python train.py --n_experts=256 --experts_per_token=8 --d_expert=32 --routed_scale=1.0 --balance_bias=true --shared_expert_gate=true --tie_embeddings=false --lr=0.00477 --seq_len=512 --dataset="wikipedia_en"
Below are experts of layer 5 (counted from 0) of a mixture-of-experts language model. Rows are named router (the router's row for the expert), gate (a neuron's input weights, with its number), up (a neuron's input weights, with its number) and show model dimensions 0-191. Each number is 500 + 50 x the weight over its row's rms, rounded and kept within 0 to 999. Numbers have three digits each.
After each expert's rows: a language model's description of what the expert responds to. This comes from a sample of Wikipedia text that the model never trained on.

# expert 30
router:489591508443469603493490563418467491483465567435406482458644555516479509545483434618533525574438545570506444446543462476427500472512429550430506453517547568528486544474461460489548442468612463565513438457518419439507572478500599461448509488471486463458548436491455540453575535444510534575490468455551484479538535578568501524533472501551425592590487549587492476430378521425487481573468495595497451526435583462510533538512523459531465471500453553422543414485530572539491571488473560464523451550489468502460416511546556498442437474496445520480490538519517504434468529435437408541
gate0:567512617554518405484571443561517525470406527447465530533525496410476476483471604445495544524478441553457492418523508477549499479565524540511426512454497523450456484397625516518531551531583504555562492512511461445544452513592564481503446499540517526428454485515469431530544472472545425471389526482554489466613430491486497469512585492550574451473552451509482479488441522449494511562420440553477570428521478482534512537515499489442532481527575479523411466475642496471409586492531528518543373496460517499514589528471533517460559523563496558470479601512555504409462522463504449646
up0:471590468462461561526534477517571485420409447561437459451474531466449492549470506510519522517433525427436564424463477401544455590530513486470494492542441456424576559500585525487572613499462457509520471469510498528523476574548494514574567473513455511467494451522555500526506512502450483470543534508421577442512497532513434543498482496544492493484495459595525553440440454491443398448524552391512486437508602527455519528507476576427487524640478518578477499504523488475439390548566548590440574518447473526563491407535550523503487485451489607470509490529475546420462391556656499430
It responds to: Table column separators. Pipe separators between cells in Wikipedia tables, mostly after a name, place or number, plus dashes, colons and semicolons in lists.

# expert 2
router:499565574481471530494493524463487463498373505410382503493612509582396520484467485597497459521503431425422511438523542523413620431453467503451603540547512496482480552573508393473482453456469498559443517468506458556474507517508612532513470434495541479405499545411538586518451489448467480520449505447559551589477537550530516493524502522524485492464502468514566453547481510442440452537478534476583448563504551497509430565528526586544504525350517549526422483500587420519486629541504503488599440509529459476496496571584545472474519435445503504452562544483475429483489480511427462474
gate0:460540511489516567510521493506484506531518453489494550510533515466463444543478399543479471508531419492421536484511516490484484499501410543544562508454582532439485508452632521420411473477457518506566497507413458472486513507541449427557450531527397532592422556517491545496397563420423518486545480522541469506477449555525605476627491638525523470547448435416506446557400496503458429497453486506462518402507550509447441550592510521530556528482478482474598390456533445486590582501493450542462450504413487585474459448453578526475537498473441596513508501507542400527563420484544444467
up0:565443590448499558443491460545583486459523519461513475476494523516534488466477530431492491477500514485456427470393502522512494512447579530498485525545501490601567430433287509528559509526567495499481456461583566533488459475491559443485560511435529540433544419526483501446510420601535475526518479550470495500511532448484418555427514419464357494434522599500552544490611479479536640546599495495524505527505447475542506484489483498478429486475481543528466583555505468567441481466550476512529473514530486469616437575411462539503414495555496442464471514565494538475387520546410524494
It responds to: Table cell openers. The space or first piece that opens a table cell after a pipe, usually a shirt number, date or rank, such as 95, 6604, 25–20.

# expert 20
router:548596494373503476581483564569477424503418468534484530482462446580442545495500443511459469556508506500542467468547529420443618441428523513557488476612458479478573469448564486465510508456522565466453593445490513495465534448455569515381560453519510543451456461447424487476515513471515512529512512512574555522541497445492451524578473460563441516519521452496572466557422622525450472553380479492527511550477558452568491557561457554513523422447449585492412458572566494425518632523407536433536512507464450470433494579492468504534511464550457517512495526523480452447407497501513420412
gate0:474539460429570412564471546473459525496431454522449425563431478467528573444444462448475540587548490415627522433422397544401544424496507486587578590566453498526503512456537449497561471399423504480448504442446574519485507463523515479499511392554546551515494493494453468384476482544515509624505472469449510494452428470473505479446471470547517448445514469496420526457474463532515487440456554561491484437471452437477551521450495569510508510446459487415471407478555461459451476425453541495466477506480511537463517417522425423541460602458577444543477472506525468436533494652501501456
up0:500550519614394545444487438467514546559587594429613474573602450406423466487482479393438534444510507547502532529494493541490472604548479383433513526446577491478409451505481463459555526542527517486453527508481480587553487511482545404498559520484498497436523530498503504471435485449535452446558559541525465485477579588504568505486503500536440630485519486455525512606471532508551459491440507552426492492511436567469544509551545480469479569435489409482585477564493549589554486490523525493468506475486541540469384497608443509544467455581578516445528478560543520505538483442428420478
It responds to: Section and field headings. Words in section headings and infobox field labels, above all "See" in "See also", plus History, Species, Date of birth, Genus.

# expert 36
router:472486612435499435515503531475443513523414513447426525536588477513556580581463446506507504533368532482510432465497511547509549502576459489487549472453566520525514548513469424522488519542492544508514484456558527467470579447440527482366514502495525530450524486598419533543507525482391512559539467552492524596453587493541588521529496456530425524536536566584542482565500567454485421533572518532509452481452565495501484561478609537559559491460509575488382465485519383523543506563467550413539495543481488472404495502592530464455438453577421569512491591500538469389448461473417459464
gate0:558545416482379518490352553518531474605469417425501488503529440516519459534513492486419456533488652540520522525608504539485588518488531477468425379515479449544513491583521493404500508591524542446480509533449412587522590493553526494501496495545495468549542516469504456438556460525491499414514459424476512481499463459525495499470476433510452578480476542536495542493492536492522438482474458562524477454456501561581486605444434546542434560518514445499545543544481445562528570501457488492547457524464574567340522499467496604607553481469458530533530582525395497470544563540508489542
up0:586474419507495513486375510498529438543579444509476398481560502522537465561472400474553458620489425464481592506519554516528585545528528453487506463516406492617454497544508440476532455530507519418476509540534470547504607548544496540466472469522506486483505461559512488467537507506482516432463515550537453605492500597517528504478509504476417523563557631561448538516496510446516432465472520500596569449491501497599431562481493483523445447547402478530477491493606577559510466511490413464559482465533509468309452523519526463575471622424492502554472552559490527497530575533523535494
It responds to: Sentence-ending punctuation. Periods and closing quotes that end a sentence or paragraph, including ". and )., plus row-starting pipes and section heading markers.

# expert 33
router:488584650489591531477477521561581572430467432388494407538517561473424499524548508616484561528368553508474474418539553471441559495383471569494568512545476414525554439430497482548456474528532465524589533406496468552519591443488583445397513484475566517459545523528570531516527546447469425564491433413572458484519622485527507510477466477577494534532472494564463537504462509380476477503439525522486486480469598518485486515495494515583516557513469529450478443522543436507561609450519491442551446507500473487472470572518477478425489502468496505493518445443438478449440477520491527514
gate0:531443603490475523582471467595495563525491461611477536487555479461560529404562466506522572450516535546513481458533492500459448452381529514486569526573543441647530419534463451433449476505508455508493493495501520489554465518483559466550437493515489453546550479487540597461546543561460532570443557497531522514538487506466501582488512426565518511480475497537474445554437495482553464451531539560553560476516440497480568475511414477614538564521530540483495429465429526403556624459514456435590469501394504473535477545488467559413480462503437450509622506526435359510390545489534497561
up0:418437539566418560405476604445497598496484597507506480555483511477450484500505539549546477455479465498442502459528534457471516675527438446516471538525377445453433455523493438579451499505509509496458510470444463526579433531596538481481540314525366487490526456487536478489504499593462461442464488509504484513422486434455579479505530538505511368506505459501529477562451548486543535534441543481551463549484437525460511520631530462449543530575516532460516503463389532511503437599562572476550464475551563558475512551526481467562537512555504525580509439480483499450508495535455522526
It responds to: Start of place names. First word pieces of place and personal names after in, from or commas, such as Los, San, Fuk-, Mc-.

# expert 61
router:474533501470482499475505531475430445433430442504412556455526508489437483528423515528525495567461431516545437488498514531513560433419490515507567529529512462450507484472517409386570562485519539494557470504513466489516547515467559362517524446468583504545453430478470598446546498452517430471493468449559521562542524549397468475598499546600493496468516528468544488495487538476448377550437469427622524543505552499516549590514523586544564502470508510536395479503557431412525533534559572523565393553493528543451522580549550504472420471443424611528489554540484501479406471452391446532
gate0:521454559560481448496561509494471390520444460513488518471518501468424505505304554564575523422461528503453478485591462484493523459616489482506560498526567503399481535483457449496604460412469505495420563482441393547550453509444565454413470496533519505545399517485499530520550532453554461503527502506551420428465447474551546477532510507548554518521562478487526469442469492522525606514452467563540424512427568460542541592538520399480547453512483434462428517520579495493556590452494573515470432558474474602516508451435623466449472396499472487466576534448474548493445513527516510524
up0:511494570530460456500525490536466334482397459540427521459498577511494476518415525559581483477545464483511427545519475464498509471542440436596558471509608469456432507562518414445552508478508505423507532528438405567497465500494559441459498521538517507460440520428429534526576527499462467554540471562542457385529471536516514498525445521540486496496555480462527528521456488539488524553524524587609470569456559467576620552554480402497489407559446491468399452518541469513577485514480550516423441507517489575568575468356628472459493465517458490483547534496542492454392515543525519548
It responds to: Infobox line starts. Leading dashes, field names and paragraph-ending line breaks in infoboxes and sections, such as "- Directed by:", Coordinates, Succeeded.

# expert 12
router:402522573393476536477484512467458523531471493492440537566482470584436635505550528575538535492405497442448416466539503496467503541499441483518558532500508495495591485428566484548541444514524548506503605472494489496482584539438486452543529406496516527432523517540478599467502508481517498469471441526493566550511483434597562587496462529517483511486527451551524511532410569466445448588544612445551503490472632493517465455491481471452481458427489604422500410516520484526473536479453506538631496549555487496427516487567433528547489482500421527486533517584517535449467465470311420534
gate0:348536542438516478516495475482374500538419584470519507512450423525543476458563508427518504507563435568523399492541538452444520486483532513518537510507575428472535451506480514527558492401511551471471485469401498360536461456471506424496582415473448508485398529604551590485499468544510561464521497542457508418489550471498438499449470547543521520503528515577616523455486458479445479529492492527516370481466537389507523412444457454385486470440441541462456511464498440522524526519460502557537491537528558440463482544472435552553568503468418554591515484588460507487543413502439535575
up0:337476515431523461543450505500497566517413551472531529507403494553483479472533450531530458490535555510409449480491521516479466491428527591507422544582572434433501444520494438417483444490515562418545500476446497396507448477478539437589491401521538523530453522614598625478482581547523528511498541436490474442481471531510449450593504532489472488447562571493566534486479470517452445473392408555492462501519529480466409404441460528479447428455428445492413554574557435502508505481513456469453575495520506502564557572499493521508559454513506487553558443486425547448550409445449511531
It responds to: Table numeric cells. Spaces and pipes before numbers in sports statistics tables, plus scoring verbs like scored, win, lost, victory in match reports.

# expert 5
router:446454498479570551578425504433443449521557565457461516533541555437465505540470401464502458557438479528521531372546463478496537496437487459528542515526495505526556545460526406467508529515546528550461511421522415468460554405528585512450550359458472648521483457469442503549461473509466508584475463484510569528462504520513486478537511482560458548538533559562539523506456494494385477618428540508442507575489625536555512574447545482500571514433484610461530458528486482427500476484450496451566431587470519499469500539497455465625445467423455526549569544469546458424545461487500395516
gate0:518542461442535500602449543465522438471565549558540523593525516452454497439460409544633432578564524466504570431527508517536492527482525558431461528485470503524604472457503500493503554479529481427504454469471492561565467394560419486435496415565522487455471545443593496542476542534415475474542445469453484492496450548520461353430501474425435541494530495558387469518553477470508480572502554532484567452558494572558464521569551473499551484527430578473472527578506533477561464382425483551483471497505513569512598507569498488549553600465548567579571502569540479399479482514466463467
up0:465541532535508630500516402487501480498401520475477553528537573519459559550536577480442474509509432541531504671442528558477512475542465551446618438485446486494434558584507601579505453515446484477527462473516418448439503483474546431536424542521496440526537507507508613449515456444479436566616444578503505531504592506459527577516511429498543523445448483428537474482486437532493514538526485458436504495472515529517527454438457554453523501494518443517504501469473514401471500501660559459470510475536468476507428388499517452471540477541595449476420514597510544517396451503577575472
It responds to: Locative/partitive prepositions. Prepositions like of, in, from, at, on, throughout, linking places, times, positions and parts, e.g. location of, born on, introduced in.

# expert 1
router:371538611506573540498451637488543494545432526447504451598526569519414489475543508566514536492487485580517444465487452501503520447491399484483596521463526415476545552457530476439486435547559434535460575471549455512457524458472477428507522500416510421523528448494478558552445500465504423530429478416496513474450546447530535422494467460512437549550527568463559475513427526453461494569411539458536492510417617449523557556458516569617551508481531497515410504486484440541528523444514542495574497559490484435448483434486490441493455396344462488480514448491548539396481492513480465562
gate0:497528547549530453501417496498499482415474486413541448536516527546421497484545473440451605471500468530501517529573549511489502525593484514568506468526595567492540448524473508611448413460557488558444427493469546573512488490528452500554496512410512490503539428481431541552529442539532468553468537359471534535498489409579480455485523561500504499515559587482624491560562503466437396443425526480477543539462559477465425456471490564567461529420512455508368483494468436581566515437487456425460467565453520580483480548335514490598505498441460543544437535459548406495477491487519468501
up0:556563493502540522568474469526576477513518496466401538549543549521453552584551535513526471491481369442601554494482487514504516490491419472522380574417407460534596404489479490499534515486518480433528483525499454523472473419541579561610559442506501508448520497529620539474507510542426504508467507503483484479454542523536468515442466561430551540539556544443547530504547513568503413488407518504516497466495618516472474484617546515470487539461481516387516445467392475429468516441579521451401478453431487502537484487443467489456540429580572569482379512434580481446501485508518538390
It responds to: Capital initials, "in". Capital-letter word pieces starting names or abbreviations, often in sports results and tables, plus " in", such as Al, CFL, Maccabi, ar.

# expert 29
router:529512608490480494545509454491552527518546425435407488514599559490494491543551454604540439503436526512464436425555457541449562503501510457473473485561543440523582528428497433465515405462553510483574515477504542498509502483524528483451472561445546511417605580468533526530522554405424438552435545423523541490533523527473450533431434467564482645507525514513506551496492568498498536541403472492530453532493515505520445530511590482650449531353479493440515408487558490456528570472443514491563480553537531552462406491554462505467483451441416522495548525415518542452416432464406551469
gate0:524520511539493452448476541526466531480516444465410554489575489476444497490624411517532504536509604435493519511523435509425466420480520568558394513551565383454451524497496408493411446544590534567598471478443526435532509508488528498487512591535535611500511401464513573456593579492524500515492519526565529547474447468546517543489433501583474520402542477457519548533541551447569544535503523475515499499539536482398497537535516451578452539406462492526544394583426545435589522510489506599483540584517526522431570567544531549519485555495470575547572486421494509421504553470502541553
up0:485508515582502549468532514535559518540407502530543533501455491502487490486399515472489433523573566558529498576513528328582530551616435535491460522540461576618474436509531605417544470464527540511464496479430527564478582497558495454532477477487488455489529544445484444527614452484499490488518528460452482500505570544499559486561521443534420563540539498543525509522548486557563399422447571469488523510475466523513599532544563457538464460506582590485535590511513526502537475550471464596551531545476482571518428441448487445481459599462458413428454473503515494398569457517354453514
It responds to: Name-initial letters. First letter or syllable of a capitalized name, often list items or after a comma or parenthesis, e.g. N, Mik, Raj, Pe.

# expert 38
router:396516514522487547445463469512511516516439453415507436519549502446425567629544503549545598518392526523477422486503493485488500462532482534483499420600516456499534513487547436454447517458541528548542567480548490530453501438436520523398478452493459453432435567542461491479435535464469488541455459513548525530478567479513530481456393457552411502508499528575500519463539476440411491500383436538536452546417467485543440566470561561523601569417484550422425386570512561494467522509539464432622484528541471468494500546495548576547504496522383452487472558562476581428471444410445493490
gate0:472599447564449461468504410573433488542525524484515436461540498540473517594361597499462463508433517509536350529504493530559507527463482464417502506549564453508483400590554524585544545522486521536451543575583514544509546478446519523528466494576559520378537536484516474560464459516526598587577548510537552559542510476559465535496438438420454526530559457503558455578593563497447512440441511509433457483443400541541497443521518525410504529437495521519430476516504517543526448543564545504475437504486511511473467566536455559533461475486558457410522520428511515566464486341492490531
up0:622499490414529477427514506431516567545449483524490452549401594452524433541572507437538507471614415530382532485422504522453503424569539576473527516480546560454525579485530516439509431505539484450445513542466545449549498484570524500495513419493451545536559451532439583488482476441574421525454473547505422493540563558483522542419524573469499490481458449498506460435486434501636453545540564523560546581510592443393497473463476515599504473522462432508532598444448525465422556548496483591428525483521496437470533571470507427424538502482544423504537452538496467414549491532482525486
It responds to: Filmography table cells. Pipes, spaces and closing parentheses in film, TV and awards tables, plus words like American, Best and What, such as "2 episodes" and "(1956) |".

# expert 50
router:493498541519556494544565541527482485377523467577457447501548485501489490534471438550552542536436453555492559502652532465461524438504442501543492538564483517528485523449454414498544534493488472538481621475568513534516602491513592526449533467525465602447463495523442507537573499554420467522404527437613534619519540528504519459549520443618530542588487547527538436463472510438439552557431544514559442451475495471549568585459479507535575570485521517503490373584532472425511624490457543490542375478498483490546436550543510504515579433491478535452523518470447546481491452477411457482
gate0:510503470486562442513467532511456525493522500631498500520521475558431547485539488430607504458449416490522501533546537562442426433487399402559549421520442486538482442493511483507535468448504441504508527477571570559518515475466575474481568476471625530411500539484491487594538487564465509476509506487569596570608435496528477547481473432597592525559423495505496417504480377515494594473469512484472451583533467389449470436459470460522473456526521527476476481373498482554443507485473465445492457451575408455542500489527598509480465461512540531387437463485572511493453414552598521521
up0:538528578445500471482476419503525457537485567479541565405510533476587520499533519474351482472505513546522556430441539444439508582587534565373477431421430511533480543423538474397504421465496465478563431544513476484442499549551521511612466478479352470630503480510508562457436541452511494569370551535460407492478561464521550475469502530476510493468562469510550577451421541608551437513479492453537468450494562558501550577552457525558481578443580465499534532544445504470501471482555492470480539453446567566477575491553490464474486557463440545534534462507476545488500475508417508469
It responds to: Named building parts. Nouns and connectors inside names of buildings, institutions and firms, such as House, Station, Street, Museum, Club, and "&" in Park & Ride.

# expert 47
router:567574533437543500437478590460522473471452555495493553507504507545434524526577399526493494511541517544517449495532573467484588492540419478533580498637434511414514559434525502389563578535507504474534540461547596508500527463490597544453523497509471545427502510639598539502568530504445493500481450454603533500489505574460420389563539498522546546546522619471474566482484507483466502549493524459548479565532580514548535544466469485503479534504425643434424457588581483479488482509460547472547466527539444491496452497534545515517528517470451511486457554564462530453489457397380419468
gate0:550420532422551544497457517503505497495414589443517483479555468534545541505562612517468526624477418424475480445558474492426481455491495554414501523485508432460443510473462480440544551480477590511453512462511470450536447545472506497518507513478530459443376463473583525473420498558494527527536506449515442585451557552525495472589551501571445628462479489456472502493511509473514475461540402418363444495589435550462411513562617480518549593569433559467477441578535430483486519522462553529513493497440478492563467531529531580505517439438527514471503504644499505489478486423537410439
up0:428565531500543508434596569502512585443569477479432430441395507488475462502475546501481483442426530517520517512550459512542470537420484475458524472469494478473561540546506494583474461431518409498492568449567466488520504404525475523409546453474525593530552546424516437521585473519423422439526566490552550429515429511577443503402502460511520430533450523553549496607546513530423542506531574489647550564438561381510533409536482462499522467466511463451508489367514547481498484444459493498467545498534476536457447473416390516476433445491444478530445431500461439515501561531588569472
It responds to: Places and physical things. Nouns for geographic features and physical objects after a determiner, e.g. river, island, coast, village, bridge, beach, boat.

# expert 11
router:462503561453486474482499498534484517536339448480423492469522441544478459478479433486464524484459501451458408436503568489494521525412471554461455560573461478488510572503497508497439422477536567446466502475517601568463599437536642462534492441532417499530450518481474545470569479528399418469472485572534522555474448435522460537532525483551530493508576543504502447518459539473434433514478544526627452544521576439569466489481483575602536501485450566546456383498549380500462535479454552518557414535472485464486439538537574556473424445516480431491543468469470530437382385514453469484
gate0:463512443595482456612450513503490542496523456431481500499532474436602452547519443506570481493517508547580435453566450454464391532466561456526440459472481523381478522526476525536456497538479541451539586473479563541550466451535535556433460482497598432440420566451506561546533411526471542493465518560490537488498450495539531444524568493484616480504535536666432535502439499495484531526529493484486595553485548561483477399451515503485453522566627463430542441418486535463479492545443600446460460572491512538501421480481578554456588469472487425538514502491459628558521478498584480515
up0:487590496511464459617457448544557520459480476405526488513529498540563499567472462526547433580579447504548476595509546508521483498470553423571460426514562557389533497539516528548499508566497614446457456446492451476523432538514502510434495443592598440424495577389446492510467523591498509449454438545439548483572500543485461555561524554489554535419571546530408503461511583550522503512521524482436538479459560536475448562421481446498530551583526455493465396564509467525537442559476523469445467607448501501431568540472539515435527545538468471491520612485470530557577578433552488437
It responds to: Space before numbers. The bare space token before a number, mostly years after dates or "the/a", e.g. April 2, 2022, the 2010 season, a 25-member.

# expert 35
router:504534559489466544511482474495408510479510472469423502586508463454462527531486484518498532462466534546448433462505476471485554511543470418539501473528412539527606501516475468426530510526461512513512563500523511430453547462449517488456528506560526559490561491526469503520540560438433529458494373452526534558543571555439468502591523543611503530517511528555539498420499562461508396639491477479639413513468467449534569564487585434467525401449493461464451438472618467410513458510521565543548478416532587479446542490537456551537475465474441588497548463480448540481451435401359387468
gate0:475508548425567537380528471555497454448474518411453495408572517444510517388413583468529486496511556502458437549480514499376483474457479536490497414509445475563533528440428511529526476516483507464523547429487429534440557640464496420491514488389433506543404475401384453534561480499486527433557538518522423516565558509417508510534569547504497518430419460508572524495512576516467526569409560539515625510483480434601528430567478477502500433509519456525467442456448416500572421540478434500478555463493508486513487466530506493487470507413470560444466494513481481486385539456505466517
up0:563495535541482482409509439506368483520506438508516456411467443536516524484455504512524532532452436545532530457503577474477454460491423528408524562501383484415476556553548473577448468470490464503560574507484561530454516589563459584538432539563550505418452501489508553391574526531530554448501459407507482498532545538418459503521467506530587523469584425484502498574468533435463550539442501522500476442485550530637495488503487445520502492489458312443548513498506482571544486507505579593485418525556448534495497491574606495423446557514488523516565475569465490488501514609519555420
It responds to: Mid-word name syllables. Middle or final syllables of non-English personal and place names, especially South Asian, Arabic or Central Asian, e.g. Kumar, Khan, -ya, -kar.

# expert 27
router:514540602403439510482501537393445566535407492472402533536543454474489518554486452595565474497405534525430390383508558593463538516480421529517599551541460510472503498490549543480493536437488522545496501539486515461518634467510551513529542486483511492409498561561438535546461506435464423450466517447534492520497546494546478506484483533565457538476489383536528440458428469466459432585517524452600494486518571538565486477496469521521501525384518586490514389528522439494486508539446539470533363451581448566474505416570477522491472483478419502471544457526534498454454429505407427452
gate0:502533586515503521440517518482496508535412622514514504493489589516569478503465459566431406442447501430542450566542458444483497546599513498522471427504476414441459445539590501578520475477496467489437449586600523513500544470456568501504523411461611421526468537532500495537533479408410527564515578551515415509500517541487453390546528466603394463507490477539489488472530549569587482546523515429599498451445498467508511391457600456493440521455473531571463443531424569611537507465518518428503493573489475533490500517502483535431465502531473500452521593573527509478485461502539482364
up0:541452402554507463522422588446458496424541394570484522548505504482460542511481489566447627571506502615457551551425466521402559498448465503431553509496581536542558468553429478412559493459453539450448496433500484567475430594532454496537508570520452509528541538483533489468484473481505459491549431415533609515415479524532503511517577513450614481544480581468505508528530541435489486504462466628419443485544504530500501561466491458554493476575461517515457561515563471462501478506429480494568581403457495473518545504448559611502485487481521585566434466450519558560476543534537589609
It responds to: Space before numbers. Standalone space tokens before numbers or currency in tables and statistics, such as population figures, scores, $, €, −.

# expert 49
router:491634553453487428521396458526474450414534429459492549587573589552448573512554501532431456513477459541462398429562459544458532433444436511527542441552488463468528533462571521498503537540560547495496567504506544499512547484467520522405557438523523549449552459455416521467562438450428387511450463434536514528525578542526516548508454474521400540508491524486557429525521533491505467520437543535484516500408498467531505547458554522572523528440518603439565501575597496371529546429475478544508470556453499581457445572566488598474502572449431532430492542555467539459451453407506486500
gate0:491489501454510485481487445442464429499557504493494470566529491519465559491542501471455578527513466531502436535499551520477553538496555488498447508464478563555510529507525490505558549530528534466518521444465528470559530392514562560527551523608537480487467426468418520472511519560503356540455475426426449530414594550518565512451479478552418530587538559420457425419457460405526526487544629597502431521475469481487509561520461443571459415488550543607548552536562518600451469579463525533474554541502355570419455608520404471515425433509502445523498448577547479430494445529482483540
up0:535526418494440589456409528458437612566531441570511457462475496505462479529466476515540583474517555462465564530494596539500423377463457540482541434462457503498450454483561393518441503498478503489399455538561504483472490538507509475460512564491431500516561611517406536537446554429524555479524522575494543533617391505541491517469544517434527490511469484539498488493604471480463486511495375403584499482449515523469571367480624562451499543493492470452460502421519473521588476461534447517477516476493533451545523474438601525509481533436533577490478485451462482592475557493483397421
It responds to: Infobox field labels. Field labels and punctuation in taxonomy and data infoboxes, such as Genus:, Species:, Website:, Binomial, plus URL and identifier pieces.

# expert 56
router:498499508511557597568500506389423486488440498539514484551571468530460526545532351613450460478511477505455457493540476457451521424416468510483462421559443418438488518493554449491500590512580438433498479523508530430389554543529497522483463551457470535515499531589475543469516526477480534593436457477602596553555506564494518496534541491547499571550539508473555434495373517456363469494456524493513477550545517462528585476552518622556520503452504543523490496601493455438439510566517565531540406524552471477480520453425447476494559514505460459544553656544489531474480507464423492532
gate0:588491517522415564478483456568535512518565544418512434507504469521514557451523448504452494547393456440472510453466472451463461489487329379492497472573481597455539450469480545568433591539509542487448503550518445444457532479572592599474489495493506526641560460508571496535474526480502442535421611483462521551535450497544465567461497501513536491481477554445527359525446528492494511480369526441506515460563559459437565418424508470511454531412555509502492538557532463546460440472533516503467483484463515497512453512497533402490482504384547437538451598525473466517449597450481504472
up0:408430414460545520493502514464504518431447595437399468530490472482444481474530560517479514471567404541584528456503424488449491469514560566515389477446444476458490506591541417499503372468494507518489590461548449522485489540456478468473541471395433455526530468561496485558554437518469545524512550473579464463430515470486423525423378610483506511453429448510534649546540446458582455462476498418485487601470497494528505467500542468445514475499391475510374455475470506523531527391433550535550502508450536533481545525486516491498583469516563448419467525492471517469533464540605521439
It responds to: Common nouns after modifiers. Nouns completing sports, media and event phrases after an adjective or modifier, such as draft pick, Point guard, season finale, tie-in.

# expert 14
router:515499484477559489445485605467457536435470443570450400538527476517491470538573447536490552465413403488500501435466463499398496393525494558463507458597427489538569548397629456426545491504531425507556520446554499498522535489423549441440505494409508548447472521492459560519517582484429474525430434489586495482498471500485538471550539557616464529470522457493449525538503477401525495627539539484585435441435513488477594461517448470540538486423480541444409499595489438499559594556519500452500474546554506550547453491499500460500505535454490579501487472430482509463428426488429379519
gate0:432496489552594446491469558449447419464440482530483468581551442484497526569454513533407496522478518519464454515451449566476435482518467505433491514570547437535565597572539487527448540517499454562462515464511542449572439523474576400625468505488503464451429543549494505480455549524422522451484523569523608496523471492549498460535469545548431483528591501510527456614528581576573546606576541645488508452453502537524590517496476511512505516467446501479540556552501469601435612465461518388505513538569520617498606401454530531537530499457567505494530537509507514520466547450445536503
up0:569476499588524465560502488474436556426591504540498481470535447570473538522404509526474478526432518526470474415448434440478449490546439495435458569508475440496472469518573499532440527494431497511478498434454568428569454518585547460603411564510526534499402500463494448441554550544416530442485514500533514537478503554546515438567527592524528643542557499600459484523496458511498486586526541569493490529584504529501550467420473427462532560399438458530495585471519517549531635552421567473495449483526547561505541474436580515507483373492584494456557427489511499504467509475376454508
It responds to: Place names. Names of countries, cities, counties and regions and their word pieces, such as Britain, Kingdom, East Lansing, Milton Keynes, -shire.

# expert 44
router:483501501481556477497411489478430474456447524503477449517528585516384574476526512592508514522478480439496480466613457502460543527496431547424469485583421464569522498452452404523525502518585583494440428507536535452539474475509494507468488478484480552552522540573552543440479599522547463494498450507537490473517515560614435452613458517552415469537545557531548503487418529463486558541498453478492457494459589414583509554507543605589559548530449604484541462533533403567560533518514553497560409520455408410381471533488531452506464535430399565464467494437479484461454469586445480504
gate0:566458569408488498556440486557505466493470481373538560487473479549454627509504487475482542483503566577440496573447460532483525499527493611463459526524469421496428482483475446557545472516605524476445494471605530504446485538453533523434468442436497472580456466478470492486550555528522486517482495477554580586470593412524523505466495472442417490461432428436466460528468430511476591530532525478488485446496510520611539557489476483619555531577533626457559434475400416490502416512530532504568452551481610447395468455536445481476502500448463460567506523508444484575478432533588458441
up0:609515450498495505483505582440458467460576493521521569441509506493555638571488428443496586514471492480532484577460533493480567438496526518517514481396512465460523433519537542476531563567517448429576562497467518509500434478480470563551461515500431526448476541482465437398567473498465419557500541522500554569490536461517425472607488581500470514513582444424533542418493427561376444527489539521443418525513483440535560502537569402545329508474417547487573544399487515466464475455468579539497522498491498456484407558465442512482470442462369435498502545575530535526499492526509478488
It responds to: Prepositions and open parentheses. Prepositions opening phrases in running text and an opening parenthesis before a year or note, such as at, under, near, during, "(2016)".

# expert 55
router:519595580479503495510505545591471516503518555464454468484534443460548442527568462633529489524430482578530431482540552495504551477524490540469510430562463559421499577457471411578552461453549467556448518483585550504494522505413498477515542519494417525519460473532558539522474523525415501516513505368456510574538631463465440442515517517549512601527513487507556536513519517441497500551463523529480428528480526495550496498413526537507581437429459621423453503608584433507505459498544503495487444565518492463411494466507548556611411479492403627578519563504514556430482440440500455423
gate0:516480450466445499533481443494471509535556485555430457538422518550586483491448434580495575480464540462476483485481451434468425497477518438418637482504502465508511516372538428494526413505414449485434652501459556534473533562451540477457465560477482433516451419551445492589537508482530488527510529538585589448580560531466448453503569556486531504506475459404562538423513582509541514500615586481574436474512510535547513512322493438490480458483402520467556485555490546499502500492513434509466432473501511461583482509552446476566501437440540493541559518398468534506430526452529526543
up0:506530537539466456497517456505484487431453531555524538466590525375504544431507444491512444412468413532524468515624494532452627507539449462564446597531474416586518561507464563531520576502464514468608442508503510524513498414508572482508574348521519495496512494457593577487492472426505565450458528429467422475480493422477485550460484484577466381556481480600503539421442479532512484594481427522452597483462504520469491500539507511479462664514583476441451504499459503458513441528474556529528479451517461466489531436524441449495553541467504463490472425550392483541531421514479504467
It responds to: Clause commas. Commas ending clauses or list items in prose, and clause openers like While, Although, Though, but.

# expert 17
router:448500467443472535418453563485481449520479499457380473528512482589429575519419471640574455489479514567505417502502461468487566448529498472503535486512563455514565519488580560542505439510589567516556567443476445488439620517538494455478497511384533567546453548535553469550511548424512487516395393460462471507502514484527523434506497515607496468458486475597518510537438554472461506534553556503568457535500535531458571518527615462496496443499495559395506392533528377459460538546561455535533430486541489444510542558573550493538477436463408496502506525603537554474432491493425508561
gate0:458547552556444531545471456487519440439443476539544434549531454550498448531441471491538498409550592539488494461510537505458537548545534500560428532578561480493535480473577578483562475532465511551568535518458552462552567601449410458510484520454400433415430534444452450542474532549500455461474416446558484530458459492406487534534524519523406529479492487386441502484504535549537546503402529576491527547449562494493487457556533465449427425496537490439544573553511501565526527525566595483529376558429597509582520401494464469589457522538510419536475542496487480413468432549521456627
up0:587452534485489509479455483468468478499494518593483642514537443495447509514487537608537439409468574443576432548507548536425495555535603447501515594553538458472467454472546498535584514551554470497497526423475535509453595505482466553539543503457441485412471501442552416544437441517520526542454488466509517493486496536395467527542526475522475500564452503473443526447408550550614533467469595491453434505489538528516563510658486449419513509446503482467428569557473468531505557497528538476479431555515529446407504526526599473534502595487588525578508481464577568487509440466454466636
It responds to: Past-tense action verbs. Main verbs, mostly past tense, after a subject in biographies and narratives, e.g. took, moved, led, returned, joined, received.